From a checkpoint of a small mixture-of-experts model trained on Wikipedia: 64 experts in each of 15 layers, 4 picks a token.
Below are experts of layer 12 (counted from 0) of a mixture-of-experts language model. Rows are named router (the router's row for the expert), gate (a neuron's input weights, with its number), up (a neuron's input weights, with its number), down (a neuron's output weights, with its number) and show model dimensions 0-127. Each number is 128 + 24 x the weight over its row's rms, rounded and kept within 0 to 255. Numbers have three digits each.
After each expert's rows: a language model's description of what the expert responds to; "mostly gets" lists some tokens that are sent to it at least half of the time. This comes from a sample of Wikipedia text that the model never trained on.

# expert 46
router:156113118154122125119115131081153129142157093168123146124091120118143128142085136138163105106122098161106166116132115169113093154108166073113138103098106127145132104160082139155154156126146135172141151119112106135128160142135120127152126099140127139180150145113125124152108132101108146088143155075144124147153145143164132149126122155126113131146073179124150122160100152133186161137143
gate0:146156159135162093166161141127171113143130144121121108116133088136142109104134122125100110100114159172125179132124112148128132142110141118120108132147114099083129170133057139096108160113150137104166138086165110101142148113144117121155130109142104131106123187081101139162107126099137143114148152120144094113166091122128111133099134120137101124097111136164117142137083115099185123119093
up0:079169119097143092136135130139186094128165141126124146195125070119134139140143100174148157117126124132119098124092132150096096121157123122166128175107145145136110120154108113145095096122138152145102133129132157155100167133111107177143097090114126142133109138128137099111129121121108103133102104114102121150104156107164139108138158132125118145181140117135147185150147131095149128092119
down0:148123176101141134134100086110146156130126122110085166118191137102089118087138140149131120153107115097136113125164087103084145144155149156131123124154140106093113144126144153134162111120145148134101140132099147152109128110169115109091160104129117127145121117139109103102140121102137148133112113115149124130119180104125115152145140120083084097118156103149152115133103142146162069188086
Description: Consonant-cluster word starts
mostly gets: " Tr", " gr", " tr", " br", " str", " rec"

# expert 17
router:171130148127119121078101153087128097121131085140184150116139114121148109109134125175139119099132104153149119131145104135164153108108172111132163095075122114123132165151102160115135115137131159142113160126148122081126146124141140093108105139128142120195151132135128118106112133129104086118117086084101117144156129150141169166135122132163165140123115184122132093127105126156150166139123
gate0:192083124168161127107139120168078113087165138101110171119119191150117133167170141139112112102107111129154149113141160126134120133127147119107138095115129125147142158132153137102141121141119119137142108133149122111093144118097197137095116146122166144122110159114131188117110184132171128150111133087108140144154119178150133122095126146130122129147112115125132118110122114136163110148101
up0:126149131160119160118166117132116126132152127158109122111149139095082136126115141129099141092123105115145131111154145104124123125173115083151128115119074119124119129142133115107152182105164128142166111122174080076124155167121142122103138123134124121126070196126089121124096119156182097099144133122109144115119178127109163127092131117140121131144112162126145065089128131118125127111117
down0:133107107168139146114145136143126167108113139137095137135147148138147148144151110121103190110115122113118106100126169091127128151129064119116066112119102094098123107147134116178111155148120128091134168142114096103107104127149131103100075152145121109116145114155170099117132125131171155118138171110131160096156128154127167130164109142147101105146104117095132096107152102159124162140104
Description: Foreign name fragments
mostly gets: "°N ", " US ", " Cas", " Cru", " Zh", " Route "

# expert 52
router:121081146138138165117149151138142129121201135118170155112117113111155119115125138135142105107109096092123138134123099140159125143117170104130132115093145103129089146121128138118140145118142123153114164149142132109139169095164177153169145114116168119202163150076129144100110163102135145085137149101108074129109158111141151130109126177127126155149124152121136098159135128145142156125134
gate0:145111115107135185147142149101147120154151165110123143128133155099122135161151118100173156137125088134090124162136148146130150153137135103069110108118120113127137151146180095157139148158131139147104180137124154160113178113118139133107155156159151101167140173105097112094122129123169116111108134103139160135142175106093135139112087160147127121151092151104148140099128132130137143102094
up0:079119113202121187107141138126120183096123110127109121147104155130154147150162105141124090151130117104141131130137096128111116130113108117128163092121169160146166132131164109132088138099133129120108118128151100111167145131121145174150108118123151121173148096089092110109135157126125140102133139119123114087160108126130148121137076112123120123135140064148068136124170121142141126112133
down0:162138104152170129149104136123134097088161165117153110141116168099092101157150111103137104149107141106101092131168161166095125155126122110076139140098102115130131152157129114150131105096172146138189116102114107133131145110124083152141150096120128136138177171148111095124138123149143116146109090149128134113091150140125112101186111122110148126172135159151145107142120133151138111149154
Description: Latinate word stems
mostly gets: " ass", " inter", " reg", " cons", " sc", " Pr"

# expert 34
router:142113166137115113099104158105153091154120099167126131125090110138170105107107141141116117131153102144101149162107147136155113155110150108145155077108125104171095183127132152107146152162142109174171153093145099096097158107141132105157116112106111128155158141128138114096105129172093077121137131132149135153151157150129163120153148117136145152150148156139136126146120122146146108185134
gate0:134099157102146172133118147118171102150160094119140163108102133173152128152143131132100147104163120172124089128138112122092131163104139109110122155147123152132146125151117174132117142145147091181173130116130096116086122111137145118129163102089150126131144163129113097167177109133103104092137188134112147160141131159126109152098112166096142132152128146093123117133156105141095120146154
up0:090154083111115113140113148132139134090142126147111131093115117123125174150143129119137095109073141111124144122132125080166146106084146137158115156139129159141149114154074074154165069143122117169116113108137105144163095091132122103113173091161128078128165149159144091117127160122112141114135136122135138113129111145163123115085111142143126105098143110114112142165125103113149112102150
down0:178124172120141141140134116107131147114148080086155164099114081114147077111151134110153117089112089119151139090092131127141168131076133150128152130110103119138108128119109152157185106096109162120128128115068108160146146108118139135152150136107142089178149131141122100128146130102127132101131135145125102086096072144128143114114165151135138106115113100126103150112110147162132122117108
Description: Media and entertainment words
mostly gets: " film", " album", " air", " TV", " Best", " song"

# expert 42
router:155123121138136122120121138115154127134129104110148149137131108143175133131141165177107105119136137143108123114100120136150151133130223093090132096123147085172097160108116131109133126157138145189109169124128132140100147080113139120170147130128151114154173117115133102125120178089107109173164148109108133158163132130146149111159140160151147144127136130092124145128106115110144130173158
gate1:123117139117127180123103194127120177124181105132111129139112120128125128125124163158107131076108135118160107128145142172115129157137146095106193133126144152111152102139075137150102114139152133155142132133089105171093151069119183119121104113123118122158171140134123149107109170106103122125130129108135120155116117104113102127084131169134159129123151164101129142121126170119155132147127
up1:150146164129116129135142120128073103124128150184141145102131140135090144141077126109173148113122094124136128127141119136112126094131098179163182173114141190098173111110110136115119109093143098087131106151146125094104142110170141172133079135149117111134114141113097130073115123149141116129122118120139142137130133112154115118118159139147119097150132175142156112121141124148157144088089
down1:161111147094149129092124123112137114164160118105129096132073121120088081099170151151126111119124171130136123116127154132162144143148119092112151126120139154163128139107095096181097099093107113141118132124127153145120099119119140121081145114078088149112148078096125141172107114135181108100109104137119095128097084132104149163143152104119139134135152118087090126118130155111146138121137
Description: Table and list separators
mostly gets: "; ", ") | ", " | ", " / ", " to ", " / ("